config = dict(
    router_score='sigmoid',
    init_std_router=0.0152,
    lr_router=0.000862,
    norm_eps=1e-05,
    init_std_down=0.0,
    optimizer='muon',
    schedule='cos',
)
Below are experts of layer 2 (counted from 0) of a mixture-of-experts language model. Rows are named router (the router's row for the expert) and show model dimensions 0-191. Each number is 500 + 50 x the weight over its row's rms, rounded and kept within 0 to 999. Numbers have three digits each.
After each expert's rows: a language model's description of what the expert responds to. This comes from a sample of Wikipedia text that the model never trained on.

# expert 9
router:461401495474558481543520610399465423539461440468447521505547523478501532433491557516532475484481468597480487555568436568541485552486488570495466619507466460512455573488385554511574437527530503528538477426565463463487503457592391611477457612534506519507526552446534506475448485532504475443485462512458590482546438457560452480509535547533493420488462521606464486446519446499550462539502430483511525535600445611383527548575490487470411559545454403554574482475461565536495541518545452506554483516524406485502476499480534559581458401579536445537472438447491482515449474465535460555
The word piece re inside words such as shipwreck, wrench, there and screen, plus the be-forms was, were, been, being.

# expert 17
router:558381463464579479431484442596493438495482508522508574466555505527503533438498561505606515451532460483537520544554459513533394506543490620550497504504413472548582541424491507502529580511553506436452471487439425490526524397547523598511416535511475480450447507541541447570450580547557474536520464521566586534442440382480494591488470477497484476436476516537524500503459395482586367507498435511469478531530456517527536542496534445441497476506489557519528450462394518590466498473529466483401558522526505483535513409550621569424524482604531457578443575485442515500484478467472535465
Mid-word pieces at, ig, u, ian, ine, min, up inside common and national words, e.g. Habitat, origins, Canadian, Ukraine, Occupations.

# expert 33
router:504522485450491487529466547453485447609523476402527467449502563557397592429455489480591471538545478457502417476558529569477504460480456548523507499449491435471426595527509450543553536490527469512559545505601432426562454509454430578500507630414525547477453493542525582547422583433451500552481512578481474470497465426582522561556521543541461444439482511571397489517500429427593505555401522450399478475460462541541495546544498479434511421502430530457589461509460492557404442520521516458535521472555441557522433514429541488511522542571535451509486478512569444580441486480570464476
Second halves of years and numbers, e.g. 17-59, 17-88, 19-35, 47-80 in dates and tables; also the ce in enforcement.

# expert 18
router:590436482454521503467473592465487454449492550503530534486585555397490483453583491589496527446469395480522457461524549536571473522520531542521380549515461442600473508460505541487540561540509448526528523472500532452441540433562479549440447598398468521467510496467477501628466513481481559467526373557512536559571521402520518442469463530507454500369408482531455568455493484436523521468554544517469470492465541456565558442546494520490657517516413429529494400537476504445518501495566526530584612538482451564484489392479584507550549464515482508571537434506483520508468537493546455509
Consonant-heavy word pieces like x, ck, ick, te, gg, old inside words and names: Anne-x, la-ck-ing, Freder-ick, Commit-te-e.

# expert 0
router:482519572502518509463429591478559470508491467501428493440566511491410539461489466508540485531520527439509493493481493548493534506549480519548468550587458418594521583519518521458425485539518553514523517497599479504459465446465506485454400493460448581515432514549576529509444581452552458537479494559457454427536530458496551515462496413462451514399443558509410490490453510517485489509555385500519575516531504481420497474469513611524489483574494552477587363565437430506517472478502533387542705459542493538479522453550557571589524480462571418544469470493416471417470577441515485544
Mid-word pieces, mostly "al" and "is", inside words and names, as in mamm-al-s, V-al-entine, qu-al-ifying, Genes-is, Dupu-is.

# expert 32
router:546516583446572524447392549563437497507502515588422394454494516418492475429501506601476498480429454508557526432552486532558509504480504503523477547528465490613502533474623533543437567483565480460601520438500437472491478539583540581509500574508525524453465478440508476535546489492607543519488474449553484503494450445604445542499532657487393549511443473497537404489491541462502505521543434570543532533523462531517524542474566471476507426587409524495510473489490454520536539454497526487477483465541536496499383458442517547638428469548554444543424457448465442505429470428530413517
Determiners and number words after the, is or as, such as a, an, one, first, second, two, new; also ular in particularly.

# expert 42
router:542432496514503460505455518565495490500469567527474547471522599558538600422556402431596553441499495580549400462539466520457570529540541527542488480514409479516409552443539532477548480531537481524457463465501490540495422447507511489484519489516480464472426548520488512529499571456539551487472404543463561541466518424440543375453454585546411505380533531512531474426474546508493424564481438566473509429542430533477579494529512451494584472523493477436448396471441525442521475465540540445497609522497403492545504463638571492516563494473531434580563499502576480414532533475551467607
The piece "a" inside or ending words and names, like L-a-xman, se-a, Cataluny-a, camp-a-ign, plus "all", "old", Cyrillic letters.

# expert 50
router:445454490431520376474436505571476472471599493424467497390502524530484551487418562583510452478540556498475487602536550585509454477529505467545526546571499475524464465418521516607412429363544507519501435532479539529401554532468492532456437552478497491488483524514606451550438552508485473446479412533429542545566520404545577530564464582487398447474513555496475523539577422496455467528462470485516558462493425499444556538541535488566511485522435504513490497544460435465575503438564545512559604534525499530489457527496499501522504428535536497542450423530539446477455629394568454535
Second word pieces following co, mo or pro openings, as in codename, recognised, professor, property; also short words like due, still, came.

# expert 38
router:454503603485561455513434509506442446473540470502495521530619467458400539471520417468533555490501421509527490481524488500571495484482494472591494506535482531517414549442461469641508421360494508502520515508473443574484553528500536529477470440536531562471507574489484540369532527562573444511563372524543523555583495343550492511557379550475452586483476444547444539431448445435493525470587525557506542530543538482594472564535502426483502452557552471491442459539409455526454483499538494465551495554540498502528499438538529518523496471578519441504404488464578519517518541455575420460
The letter s inside or ending words, often after re, as in Results, resource, days, and == marks around section headings.

# expert 2
router:522503530525635532482461519557509508525563550441509543442528573478435555441515484583624426527547555508508389492542564536507544554472552546482474511531432426545545466456473447483452528444533539510495464465427472480402488533490431534463443518520502562539362463488498505464417540555559535482556438507438600553484477414599451526487560528576454515494481542627482460407475507438442419471455502513489541500466530450524514468474557555461515532522521495472455488478510460556523456499522523486484548551418528521472382511499498601558520454569473521571443435421491325462551492419551490523
Inner word pieces, mostly s at plural or name endings, plus ab, an, mer, as in carols, Curtis, establishment, Damer.

# expert 23
router:458461567507516451496504517534415468502488497543442563382540552534482535431543445521559473414532556505537486489525506574442459523550505518619569530428442461590473587505578513616455506498583479528618449454512498396557472489501485480448488566504519504462492597433515467431512579455493447440521422553502536554538562400496514516515516588542536630481334489547539475548496366499551465510566521573478521510505457523465501509454564447525517410506504451491461481598518450513534490530591446472435567535482417519490508496467561551523532445441542451561523477518429490502526454447489518539
Commas, mostly after introductory phrases like "Two years later", "However", "In the same year", and in lists, followed by and, the, which.

# expert 40
router:503448462522533447556402598486519403448554438431510519487534457424517514521523521466498589358602481541454499540568543551501540524529524626533576584525460436553508474514466431473480524549462498426533493569577450501509560504509522553554468520374449510469417539515546523502473506539482499503514471454479488485502493396504602566502513580448461416506499510455426491406502477456571522497423440485444595528523521621468553542531487500382645434508492536518442457550488455460435574480576569472484529543524415534535485524517525477542523519454513442492484439446575502435474535439528463509
Opening syllables and prefixes of words and names, often after Ad/W: con, pro, p, up, hi in Ad-hi-sesha, clado-gra-ms, Gior-go-s.

# expert 59
router:458528523486537536516470594515519522549547496433416494506480464503492527458424452536504467509598560448594432496566567531543453601535635511555488463568439380547550555395545495555505467451521410461428430453445446412530517493482587481414507519421547505466558512420492550497562521425440488457535478515477589554549503434553557486544497491472484535407450591515463488532459496480504382460606544442490516474508473529459463496497477448543453475628504464605517438512461496544441484522554513442502553516511589491461478395553512576555444560488534459500429549466507464442536503449523458527
Pieces following C, c, or re, such as op (Coptic, Eurocopter, Copa, redevelopment), em (seemingly), ur in Curia, Com in Comedy.

# expert 26
router:529425550474637565473504563544525488514544444437506500520552435445555455471458430559627515444505479472606413520556549571442452531476490559480437527497429444530477553452514530420480534507588469536491404567523556507523498543462523473487497586436495530460515509556503492512449502474561494582468481532524565505476515390499557515463492567515430507537458520523393420532429435544557475517563508496500532445505507561456557487466498522434440461536446449486521474508464462592484528509605536410520655599509475495461475482517531530482523426581573481504460421573438503444491402462572397454
The piece ic inside words, as in tricolor, traffic, Music, Classic, and the word New before place names like New Jersey, New York.

# expert 44
router:557526562486546504427537507517423478456513497475483563504499417394388475471450516562558541455474453513462489554571513588520523536482518536460565537594407531533481547398540524495530481450504441448440414475526455486493566514532406491447441647530496548484523582518497486449427522497501517452514466576517535488460479477629581511510452552407547466461387590517513475491529506441506441577443494507411512510476356539495508526519503530480495444505509498497590464548508416485513515539604490443558502476466468442513516501526521562501503531471507426515422443421559533567474564377629473507
Word-final pieces ure, ade, gue, ue and accented é, á, as in signature, legislature, Brigade, values; also the nouns time and role.

# expert 22
router:508388451543560517483522549516553381477581483394470521443530518527513477504482390478482486459556508507590430479521434511503621567443445517582456491473436469503460514458562564547524528493509454559570535495537462476465509481531534552422437531466488518511487506502498568473459515510493476477543459546564547527515513468503427602476519484589538492415374493543508429508504553510496519515524434536479487413651551432490441492432500457418536522570517497519517477562400506584509529430484467456535591500471390578598466494454546512551505430547533508501425570504408439459559411466577437546
Word-final -s, -n and -ly pieces, especially adverbs and plurals: posthumous-ly, recent-ly, especi-ally, glas-s, direction-s.

# expert 14
router:559471520471528466464445583520507448539509443483386465499504410495473486482531440525494512523534507550460441592499566506606499533549439582572537552506482436582454523472546430475526536498477463563561456460565487392537524475520518537525437608445482539540472409504630518420518614487518512449496443540449561560507558477567471471492508473505561435494420569539482496504461441452540478488562429454480516506526520475446526500511554542387515471601481464412493457520546487544407459653585465401494512451518451485579397459526547546529400516485543508510481482490505454479384540481573488500
Second pieces of words after an opening s or es, mostly ca, ci or ist, as in scathing, escape, Lucas, activist.

# expert 16
router:557411574449596487416516497496478471466462537559543496464530560424480460462465538483473488455609533477461449529535454469476467485545447566517517576473445388522440453490534484568452501449581442421478580412529458431431551530567560590418477556524494573500407468381557489419459511519474471513533459524550555462526556482608601481551534483528482512455462561569451482471581515535541476539493459513475518516502522524487519598476482544440537412480469473561496449554459431484547525491455519473489567518493404535548427421568531563503560418572479495473430609505580474506461503405570502437
Final noun-forming suffixes such as -ity, -ation, -ment, -ence, -ies, plus closing quotes and parentheses: infin-ity, sanct-ity, Preced-ence.

# expert 53
router:576471528441579550438487602493543460492531518468392527514530476505402518441534466513507529469496561528507406528618455498570525521427579483500504484545433453591508584415522461541540578532562498407477449390495508470439495399489439520537422571526439565545478600574528424460463572507502431464526475545482492506578505430566438496441458559491480526456535519420467413502592466463527506423524574477499552472457498522521521497491480570480487439577524541544513487509442440461506514471604413497538466485501566498505524451539548516573527479553468434547418455491488479569473484361613528490
Pieces right after de or De, mainly ra (derailed, Deira) and others like put, press, c, t (deputy, depressive, declared, detached).

# expert 15
router:497464547511657494470444513492446526459488509401604568496492552455489524502549427526509539480562557536465460434482604574558609503472538545572523436482401426543455542414528587551494475504521463500538511563497437508464542521483476537471453539589480480447486503523541608531451497521472491572501469453505555444498467372464558446440511591509472559385456540608491576481511462509637403492511495502543537481541492481479524516469508522367497413551459531501526456530505452515441506424528436383497523533478488448537502434465450428446498532546504451497528444485517546445541473461567417482
Middle word pieces of names and places such as Marlborough's l, Slick's l, Francisco, plus first names like John, William, Peter, and the pronoun He.

# expert 5
router:523461549471559458475487614565516500491499506499444458560495536479458452479515422594555558450607487472529432526630453575515523496467567554516538602547485454460463489418492583445537510552494446561618450469400513511448530447498487497450478563517578524532490490498521537540565542517532461474481529508514512614528497436577508560537602495431492504419461518510441490517464408395439440498485485457415492509463462508552453538429487457574615486555497428501591494524458516474432506569507511497465531413450462517469411410504527550470477427523451441549459489472488490428521583412555492616
Mid-word pieces closing a stem, especially ent after C or Contin (Central, Centre, Continental), plus se, ant, ia, cy, as in rise, significant.

# expert 57
router:597407546504554459504374596504471428475555496497566520464515449457510509464490474557563437437514470527447458503516508558535561540525422527571582528481507491460523527438487538600573555541520482548469484382590448527527490460407472569458418499598530579442507523550517532465451539547530499444455552472504448510546484344516502476422459547470435535414517541444534561459559470495467517438527376515520521489498495542524468511454563540445550498495401516456472522522473513578468524588619510551418567467539498436535448502458565511481527521509604502554412479458427461516501531484543396520
Open syllables la, ma, ra, ta, da inside words and names, e.g. outlaw, slaughterman, plates, souvlaki, Torracat.

# expert 28
router:457459431472512457418502565494451380486481524410436563474570527508516489413478473652565491493467559559463438471586595524525499502477390541537554545531463447564479440442510526530453560496509503529507492438447451400441513521499542503448445617521501524505438540493520496469525559506501404453505488605499550486525540436508492463457464552523544577501350532560512486506512413460582482455464504452557598449531453535539473496430463558478515441494521451648506484603453487550476470604578439477477508516513452519521500481513501471555545444501578532565587464512459421493472541440540456497
Commas ending clauses or list items before and/which/but, also ), and dashes; some mid-word pieces after w/sp: wr-ough-t, sp-out.

# expert 25
router:488542498457493446427513559462486376543538523589457512481585446527506559527540453460548557445476524547472470426584502539545530558448518517589508541522509448486456609467461450496496476546501457467544448447528509481538542389499598541391360535451537533511529471525565490514505494499502486406492445550506471491537561452456509508443431554483500514502471515554512488515555498483455472518548444567406443529522485601384531586577550470497503447554427498598506442558465517449548529555568530500516524459574466515563466360562542506505525465432528343484503504410563436478444533488498420546
Pieces right after prefixes like con-, contra-, dis-, inter-, especially "di" in contra-diction, Escon-dido, Di-fferential.

# expert 30
router:494526586439537431473474553534517495547519489430451471549482539419467520471480480523548546497489505508551485516557528561480478545504505617543519569573430475441490539506496494472554473498514496533505480515496448483521560364540496575536360545419546532466483525585511458523588490449524472485635407490494499465521468442563475430532480491453470510490489474471495553500438533519575464441530488543447490506492450538552477427504561489425559425592508548430517407513521468436480569428493472488540547503626517428497431486559585531522676445564458439532517545495469387449415552375535493472
The piece "ish" in Publ-ish-ed, Span-ish, Turk-ish, plus tch, gh and stems like public, own, present, research.

# expert 31
router:538519520464521459473520564539457511511465521547495526371541502436428513370563394425559456493541400540550398537505455578526564541537520539508523591516508539591456527493489522541494500507490515497454451538414465429535598446511486567529463527507446571479414548526515499526494543449582478490498420538531484510501565477488587537499430544586431529527477502428433528508445468429622471511471505431444548403500431553397483505403642492450498480520476505492528394473514502463506588489481479432533523466574402566533455415489531578424458467502480509567488494492485435509485481483543488580
Line breaks ending paragraphs, table rows and infobox lines, plus the word ending "ite" in despite, opposite, quite.

# expert 48
router:545490514415532491459441508499401520554566518462539452499500503478499520466550482524516450434563493496535464459523528543520430544502455562554518512548415520482527508495566451508508510520573448444447431470421515426537494431572552553508395538494499579461506474480595525469509514486557521448544440659433501508593488519535563514483529424467480495506477454527600555544429415469524456515437508521515579547518471472493612550561477511397447498491506521556478433476425419478480543540603440391594544470491548572499473470547669521472513452595501481506384404534464490504470501527582479446
Single capital letters starting a proper name, often after a dash, newline or quote, as in Lampre–D-aikin, Z-oltán, T-ahir, J-r.

# expert 20
router:519502543420545404491384557522484527485638492421480480429553539468498478516570550615551517531566536515520521493450517526521519549411548483628503537482517416464488506406454582550555421418560491419485439522460507520529509506450444544533414599470549524470480481478498480448557513538571424435528447574540531473507489438527619494530510566563450492436461563513548493555489465489517414508430442553370427478417526579437554527505522483446529531490521478505510460606494440439500494540533487525585487538490506516490498475419522537490545495453494452574499466444565386481450511422509532570
Word-final pieces of names and nouns, mostly man, der, ham, son, as in Nariman, commander, Abraham, woman; also country names like Australia, Russia.

# expert 61
router:531464584511589494409474583565452515506483520476436455500577512442531509419556511523500523472551521435493368527555508557485463513479512635507466498519447443482476467495542444472478502530498446494556452516519562567548509485556565474482465522506563558471564490503539560529485513487599528568464481493513530452524475451544552539471520573526497586447467463578414550536529401484440521530576478475445546540505438573517528545491509475438538522552437427447576376614458472509519492528529547448586554436552449578521404405442525549449534407420488438533378463419531499484518464424423425510
Derivational suffixes ending adjectives and nouns, such as consult-ant, vis-ual, Imag-ing, Execut-ive, Natur-al, part-ic-ularly.

# expert 29
router:570474534511553473479503506573518517405560425472488472485424479516423527456515509504518502441523470590580471401544526563477445590508523572515531514563468449468527570521494480582449489494503445481583448513455540470549537447527511500480406485507551528450406544505574473605429541493487470572498403520543511569498454500572528474456439527426519390429437536537490470481439558415573437423519480473476546409431533560439579541532551502437492476533463551442459465556458456549464461502543508606483576420485506634482527401492580573494472442507546442581520457482580483547545528393510500486
The piece y within or ending words and names, often after Ca, Ba, Ka (Cayuga, Cayetano, key, territory), plus vi, bi, Mi, Ni syllables.

# expert 19
router:548459498477575428555494539439459521541547499502453553512584528428495517484576505515612533426492425503475465452582571537546492572531553534558530509533456537535477513516490451596515515520434549375513517485559426488434577512484517535531469549493407511443519561511551498497524629450583462438537421433459516539472520447491568446411472506419445531489482541566450580463516396420431472549524539465467479477570426547500524595537532457493422503542460545569525467544394499454536516429575516534494560402514516452555466446543506526498526441397554465507405526428551450477449519435531483416
Pieces right after di-, mo-, pro- or similar stems, especially "ve" in di-ve, mo-veable, pro-ves; also "part" in partnership.

# expert 8
router:518437532455560500459486569480502546483540531425491515445545483487456496534560504518575539476588468443447482541624512601525546487445480473541583518496411562526390529441458581510517458507519502592483524464514393421498461528455499444483496522545520526459504478438547578489438516535480473540498584533549441502489535444503625550473486560533495484468419416570483448489484508455540486415496447456466598416607557571503536587555510495496482458552486428510425487551382460510509565471550527401512581571473470495547449500464489626523610522464505483611482527419467488545491496411444491544
The words the, and, or, its and their after prepositions or commas in running prose, as in in the, men and women, the future.

# expert 63
router:569468587368535453470455512489451411408595483478487580444454486525507607514489458605503607440507542572522471447538565478561516508555371549588579555530417491514457488388459582508543452504496544501473499506586500510561574427472546548498428635537528509446456473524515520478477559463566483532564406517394513511456525489512459530523521494528527465496443455489441491490458472490483480396540489534492574506541498568423469515500499443506485439494520526551472424540498508500513476541481488519458570504484463470556503381454466552497471519586546473484488468502468477557501602432580368538
Month names after in or on before a day or year, e.g. November 4, April 1; and pipe separators after dates or times in schedule tables.

# expert 35
router:563445562484531442464527525480551457533598493517488482433468432397458487454519506605450553438513468545494357497544496579540521582599466584583542565455462481518479549458551472471526523576528415427499472512488459516498524530547562503381512480527425486496490537542518473521435522513580388487462464512433513567580447399520502496457498522450480497434377511461490538517510501442543486483593528512514604469510451532469500595462532548411461477482475552491599495490445507615563543517495466483516627492603486449500481503437536533502496529435499494436495467463529470386496579408495468547
Word start de and inner no pieces in place names and words (technologies, Turnovers, Gorno), also some, bit in obituary, and stray spaces.

# expert 12
router:506477594476486514577514540436459397505561519413500514511510560406590609536574511515470519456515500557586496510572415532474439494489508495528575507550434431542488461416529534461529558467550450504525467515531509491534480550437525519482468485538451601470432638565507421460456513511508458559597487517591600602580441504460515539441429546494497523521519436520399427438478471419495429513497404551431539473527514543475549573464400634524602468502444476494481517514486506509503526488512463468481543539525438592520493459481550507416501475576576478563465503446460432530433524437532480488
Prepositions starting a phrase after a verb or comma, chiefly in, for, on, at, from, with, as in "released in January".

# expert 43
router:523466501554468506457514549474453466511490492504551485425453563474485512425501426552548564489612406456529417494521452561517535465488462587537491504482375476481519497422543498561473474425534475467583434432504505453455530473495512610585503558508487581525541487476607557460414516550547446450451539473523615585480558434506511540502542492565516517475464532511514513540511473475537464455550513469494463487628477450449540496530469540485442411450479463620481482542570488562385539493493530525557625475475473494513473486463525566490614469546512480506530447452452451382574457444599373539
Capital letters inside acronyms and codes (GDP, UCSC, LVT), slashes joining names like CBS/Syndication, and opening quotation marks before titles.

# expert 4
router:532531470406511505448464563548464424500590523515469462497495584513566576442543520500486497485468554533509481508523535588545536464505495576537503597546512404513504491416506481530460454520582445487407368416584499437429502515437459481521449528507563562465439546476426547486494491540486542481462389514609589588485555441574548477497452466509532535396443574551490566422502525534507486444481474483465499498449435563469505486541544498525485445457471499523465548471440452511527544497530520447538534523587528534513440451564541508559650429450535462516522399551475465414487550441562354529
Short vowel-consonant pieces inside a word after an opening fragment, such as lo-ud, fo-ot, bo-at, see-k, manuf-act.

# expert 51
router:415400460421514492446514542524506487513536464522460507499569493470441596506482439447569565486538549459505443498513559550518578533585504574575524513512432399477570470505473575463425463473463471480527495547499495435524662468542523521566408549467555511472456575552528464482528528533526441477436482526505495602528453422523508546519492581511389585425498593518509500496423495446555501445474523435531502399512489531460472529525433496547589524554444433581529518561410487497398495472472574446516541574539487539581504398486589484502499498443526472523499426467494433362468496478456444467
Word pieces right after an initial P or p, especially ub in Public and Published, plus par and pp; also U, F, sub.

# expert 27
router:507404569447550460469503537511430432528494449434445437481544458526493472393608573520592436493543549550487484468529447504440480552587478476502569487472434469510517520380483423461489513507525451537475494442464468495549576400516497575430464514500387532540506605528600467535523573503436569521528495470442510495561453458495436519495455549492513525400482505544536494519488515421559454535459482481379523498552563485427545610503567485468542484522496463573506409560426457534572571531429578520585534443457504543537496469447588546597477512502444462591407507435547486511511437466542497522
Endings er, r, d, y, t that complete a word, e.g. manager, Commissioner, engineering, Federation, Morris-badged, often before commas or of.

# expert 13
router:547546515474534477457438528478472494518486487562428617505438473457490564476474441453453497520555499528507453528617564480568500518423445561617494497576493463575500577541551459558526555473506434444521483505497414518486498481475504519498375542488482539418522560483556552459534510435519473449472456496552487577567549437525508560482413583509542544428450540492481418516523429558514503430523386511398440450597474521505506572578537516481549508600382521556471425468463511458522592544596425455499495552502493527605455468549516476505456409451537459509455402465541465486468481506597431468
Second or third pieces early inside split words and names after a short prefix, such as ex-ag-geration, s-equ-ences, S-p-anish, re-mi-x.

# expert 46
router:491485567422561417500492571584510480498501422532427492511559428490503556507458508526535551510548467586470480442521528529580476528467435494561532487508524475495445605536605458477505445507592506506468401432438369495533534535514522532461502505592485472369483549544571565516447476522589552526495492541558455495588541481560544487451444500479558535522448484430491446539516448410486466505438455508441579490539450461443489527508516444541464475554463443503450518568521434511565481518500543461483560583417349515576414487574523492496545459531515405590470438525469419470451495510633509555
First piece of a word right after a space, and odd symbols like ½, ±, ×, |: ed-ition, ed-ge, land-mark, k-g, k-ick.

# expert 39
router:560518600487500480491432531468442468548492528544493498498489451515506490473510506527490496418550509476489461544587458525508554581543396508571522578429428499537456576503515481456534441547485494531499512404532510464463505487458459500511474529474464495524544519367487479453471527519467390526532474556531500500563398539507503487554513527413524542489375575434489541432454478414519382535444482489545499553491428434422449537439536495445466409577485537500502538613510404508430587482503494523571529519476488541568397506579494599496513485568648451629454494561558479407494570445535472524
The suffixes ation and ion (illusions, Foundation, limitations) and institution nouns after a name or the, like University, Church, League, War.

# expert 10
router:493460550399596483513483568514495544562467499403489551457581474454512522490523512592565510477464529500548514439468498532423473593501515578611521471551526504619425478424569439565487481496556461533490554504507453466401518455535454497469528580547457540467500490518582533479434492393475517488583466578521485408553507462554532535515518499498434544484508550576541462541527458503549422410409370480459551492553528551478445565496496445452479517497378467515529548544505504483444552506572508495458527459473426458457395459503619486555538437481558469505455481399531562448501444498549386541
Past-participle endings and -ard pieces closing words, plus auxiliaries and adverbs: consider-ed, stand-ard, wiz-ard, had, has, also, later.

# expert 3
router:550539620457588449441429549478433537484547487528462463451654548471558540485487495483529519454576538589524489504520569545512516555514503501464459506535430512484539550478551449469438417473531571550541555480481514468564494517526464513465425624470515624526474515488475581418488561588455465477465465557464529512502515434613561558463515558521502444470433446460478464416495459518510455476558421461506488547434578506401441531558478513513566501517501409516577526450497544509497529506541443476456559466516445531510504458485498541500486543597548407461394487428446419420405474464598405508
Pipe separators between table cells, mostly after numbers in stats, election and sports tables, e.g. | 12 | 20 |; also semicolons.

# expert 6
router:542454548603621441434513633416471527555495457500519492441536508475522477446603432546441530512522526441539434501492513539516484532513421525497528583530408358509465517456548481555489530591538398508560464460449508474535537502483511534445543550480412540560477490506467570524482524433511424437520529481516493495475461480513564534453584392564471515474412575583504457496588571525472411493539524457438508543501437506467499556497501563384468521528445488513523480534499493398440536560536548461542533526454496467544431477510560525533576493482602378492429541461443407520401490492502457482
Word-final pieces such as "ment", "ing", "ong", "ung", as in assess-ment, environ-ment-al, Imag-ing, D-ong-xing, Jaz-z.

# expert 60
router:590457639525561454453432556557431461495506566438461504510555503503531551474460603512502538478517527526407508480482561596578463473479418545591542639548479439543469553484500553541506465444531590557548341534450443446549428470491441476480431491480511503467526548560478467525434491537535487509461410571616550572500520532480480533487462472501495532349523482482439437477491436469464484450475476470515509470485441549455468532419517489491511479516520581527511505522480455480543496480583473481554504449441534516524450434527525550519536414576593403521516456461521481461441473461602508610
Word pieces right after La, la, Po or Bo, such as La-il-a, lab-el, la-b-el, Po-s., plus past-tense "ed" endings like succe-ed-ed.

# expert 11
router:527503549493498545459532514514587396452518502541567580474539475542445480506534424579619435481502509509550378455519474568505527516519506504513499470503448491499481532359584526500505530525504476408499447514558504495465543520502435585482493605452458467460466487594513534485516589527567465492512369466454513535534468472521528438527493608423532459453490521586387496490488510444554401407488429545540474475593482569419550539419515467514541449544388551500544516542437382490479479567509510454489531465558443466554478452489578601526464566470544409529452530494481455494460554443533430515
Word pieces na, ina, ana, za, au inside names and places such as Khulna, Cincinnati, Argentina, Dinamo, plus word-initial A, An, Sa, Na.

# expert 54
router:577409573487463498551497568455426435495502524378537523479550498522404582401513545578499527414589555581488432411528497572535520512529541529558465539605450500526536572527555462635582513523552494408458511533446511471556511437468362545445431473458470565494411541419603462576409536544596458504498449504438451526534492419497523580472452564461495583457385493547422453493507488561515524457521478527496563533543407484516485458532461476461509490503488441509485565533449461453457518600476470507519551486519474548492472552500511511581477495544547495516523529507456464510467502451497457521
Full stops ending sentences or abbreviations such as Lt., Col., nom. illeg., decimal points, plus pieces "ro", "tro" as in in-tro-duced.

# expert 62
router:471478555499569474493455475538501512548513502556489413444496556441440558464528501479523532549569482442559425540462543510501558488569549491619455564524446364463523497531552483572533495543465410498543487486572497477437591584437413597497464526505449545425462478490510558393484545459567471567543391582454537503512463373451436481506451531520508473485501495558483487482587448489520486411519452559475520470472427580455589495547533504522527488510454408487475528574541502563443606559435484478505540592480500462573504458414576529525564555521568455493472509440522456412453491488548402432
Word pieces ct and ul, as in puncture, Actor, and single capitals inside abbreviations or team codes, like IND, NY, NSH, LEEM.

# expert 58
router:440503529449540508450550538540452428404496441492457564513486471456459498488507455622489539462555489569446440510487524475522515567494510480632536552495510349561532591505575446483497547506535460473435499593531451544527558539478528570536376529506495559504455520446488545491480561538504485511523519529551563469548466343594491501448425460432525495407446509485495474536501476500521527458508550563581517493494508622395576534538497455362507443488413499547509385522468468469419534560509512471615546416556525529494478518549585462513457505518534452482458450476487475512536497432488433456
Middle syllables like har, hy, ch, gu in names and words, plus raw CJK byte pieces: Bern-har-d, uns-har-ed, laun-ch-ed.

# expert 49
router:525471457458626502539450547532473480539522413416477549522492483461497534443563463507544624473468490539499510429516524608502428519514471543509585489490511546538516631462516506518565512500595497448553527481453460480501528414466560444455391488526538471415453518473465444468541553488450514571498489494501504572487485524556483387415472532487482522416510520540522509514503486558598443572475393532497577480623447505403514563493514404488522528649501495472558445460489380546507478472587456434499561478572453507495505437547596506530513445467548392553488523495481440474406462481498464528
Short function words right after an em dash, parenthesis, quote or apostrophe, such as —being, —if, (an, [the, 's.

# expert 34
router:571431583393546544501511555522463496532524506492596438445597503515471530453419590545463481462510467493587472525545520527435531623519414591517578557536458421551515524487524530504538441511487563581564500438476503483540479495550451579520497560346499533481465529500542488484486513528485516520545454464495464505488466451495542491507548539445387471427431549577534469511556447537490430521534482513508523477557474567417575564517577597505484510521483516560499509573402510507486476473559523444427528422412390564517400463440524531502510382567457476486455502421429477453544507443444422533
Final pieces completing a word, mainly -e, -or, -ed, -ate: Europ-e, Profess-or, temp-or-arily, confirm-ed, earmark-ed.

# expert 41
router:561538522422579424520453597564485510526555454482367544483517410520476556422510470574521610379555463523486487536630483484604458559525404558561532536546461562518522627507503540495480431541576466500549415443469450387506466499523524541520438509525547487500425580529466548490553537529546446494478438533485492536496430523593572539508389495468503470433459551529554509478462483468481468578469470534526492512535445514429513594483491567409468442533452470522513486500529473473502478452516481533499532451527403584563486381481495468461474519444529460504495529499486379494427507419536472494
Second parts of compounds and word endings such as ide (B-side, side-by-side, Guide), th, mmer, day, round, style, often after a hyphen.

# expert 55
router:466390466535501441484457532510511542448474556536487544516430515476447543446481489515551486513493523522518414474539542520550476638554476501584483540458494429458514489441595399479488518464500488565460502519526479486531575496599501517471453571521562493542511513507632578566441425519498468509505447472457596539551465444487523509475529502481496562434387543459434460390515498343523397431478483483435505455507491637511501504472509469451540473518498565623470400487556522527375548488504476447503557531498454503545438502486611561587563483497614478552519515466487478451432458476549472470
Pieces following st-, St- or t-, such as St-and-ard, St-and-ing, st-ain-ed, st-age-s, and "tt" in Prescott, Corlett.

# expert 36
router:496494427354521431457527463493478484477565486491492499450489568449522550533570409484636495501511466523522424560593467577577466507498494518520518463554438492512407526471495531534472437526528481404525440485441491508383550376533445503475400543434539498490519518558497501484544528401547467506449551509505570530551581401548458483438509572469546533435426541480441496467487408458491480530501535600560606512545458606493553510449445503503586511541484544509514460540597536488497539473496486487506475559490453477562509495461598513551529498510599499430463559504467403402477533411569441526
Mid-word pieces following d, D or ma, such as D-ex-amethasone, d-ad, d-row-ning, do-ma-in, plus "sh" pieces like sh-own.

# expert 52
router:475497588478586507435462580505496517517525515521537509444563473440455460544448483493517527510469477611494510540511419551458465471369554606504447449503425432457513459456532451504581476528498569529525487517526522360486549439543372503506472492437453560417491524479539430504420588512463550545459504616476540589596520370592512460573482566458543598417519570533523452514497491407494478543451490484441445470494532502454558526510468564528526466504448494516526431567486542537510531454554523462512555552557488564500411489471583525568531508540499477497470485498494365509398487465535454447
Digits, dashes and plus/minus signs in tables of scores and statistics, plus the piece -ron: ap-ron, I-ron, envi-ron-mental, 22–0.

# expert 1
router:567485530478608496494438527537499460453630440525454514452552494536448435450572535547564487508533570441468478485526482630537533441501486571509506510464449466591463525424428576550580472554592425548536449484437482490534485465531499524545390504563478489500375463477527428532518523476420523419562423520515526486565516475511595525463488541515432498483478528527445556524473520521417503528466535528538575506623569561531559525510441460437504471507424442533549433519546517469415535516470535516418524456519452567453524402568534548528506442545564427485415474483450375541456510429548440477
Word-ending pieces completing a stem, such as break-out, m-ight, tr-ack, a-way, play-ing, plus 's after names.

# expert 37
router:469504549484559534530488583494477435523529462502478463379558404444476505449505539474533500455629498566474482631509459559507396510511541591651455496503425441467466539386483604643458479483483446452522456434469387479494542465450456621464440539441511536427488545494410514531381475501521533513480419577575541549438487449548522479501563505564560458425466516479464472472452514435525474501481430546530529541542529463492565487551499500525539457546495565493582558575470477475580546512497484448514517564474444486531489452477587543484487457571496486495475508484510466536459522402499532492
Pieces right after a word-initial A or O, such as A-per-ture, A-vo-n, A-s of 2008, Toy-o-ta, SE-A.

# expert 56
router:569480511440527475516368615524494344464444434489564493508527542552411524493559490545551484492538425520502472447490522524482586516474496527503495539505511448520555473467488481501483484546483436481441529416517480448546587545523517459489508568480467543507417516483565468514519612440570519546549487473503470447483521449481536389472478503458553561523469478552542548487552497442483436495515440552526521445543547643475500573486567399431503444588507437550538467577477473554407465587541500434592508578524479531514402440475560555458595464596482446530475493508580401415442514436549499504
Lone consonant pieces inside words, mostly g and m, as in merged, length, female, immigrated; also capital A or M starting names.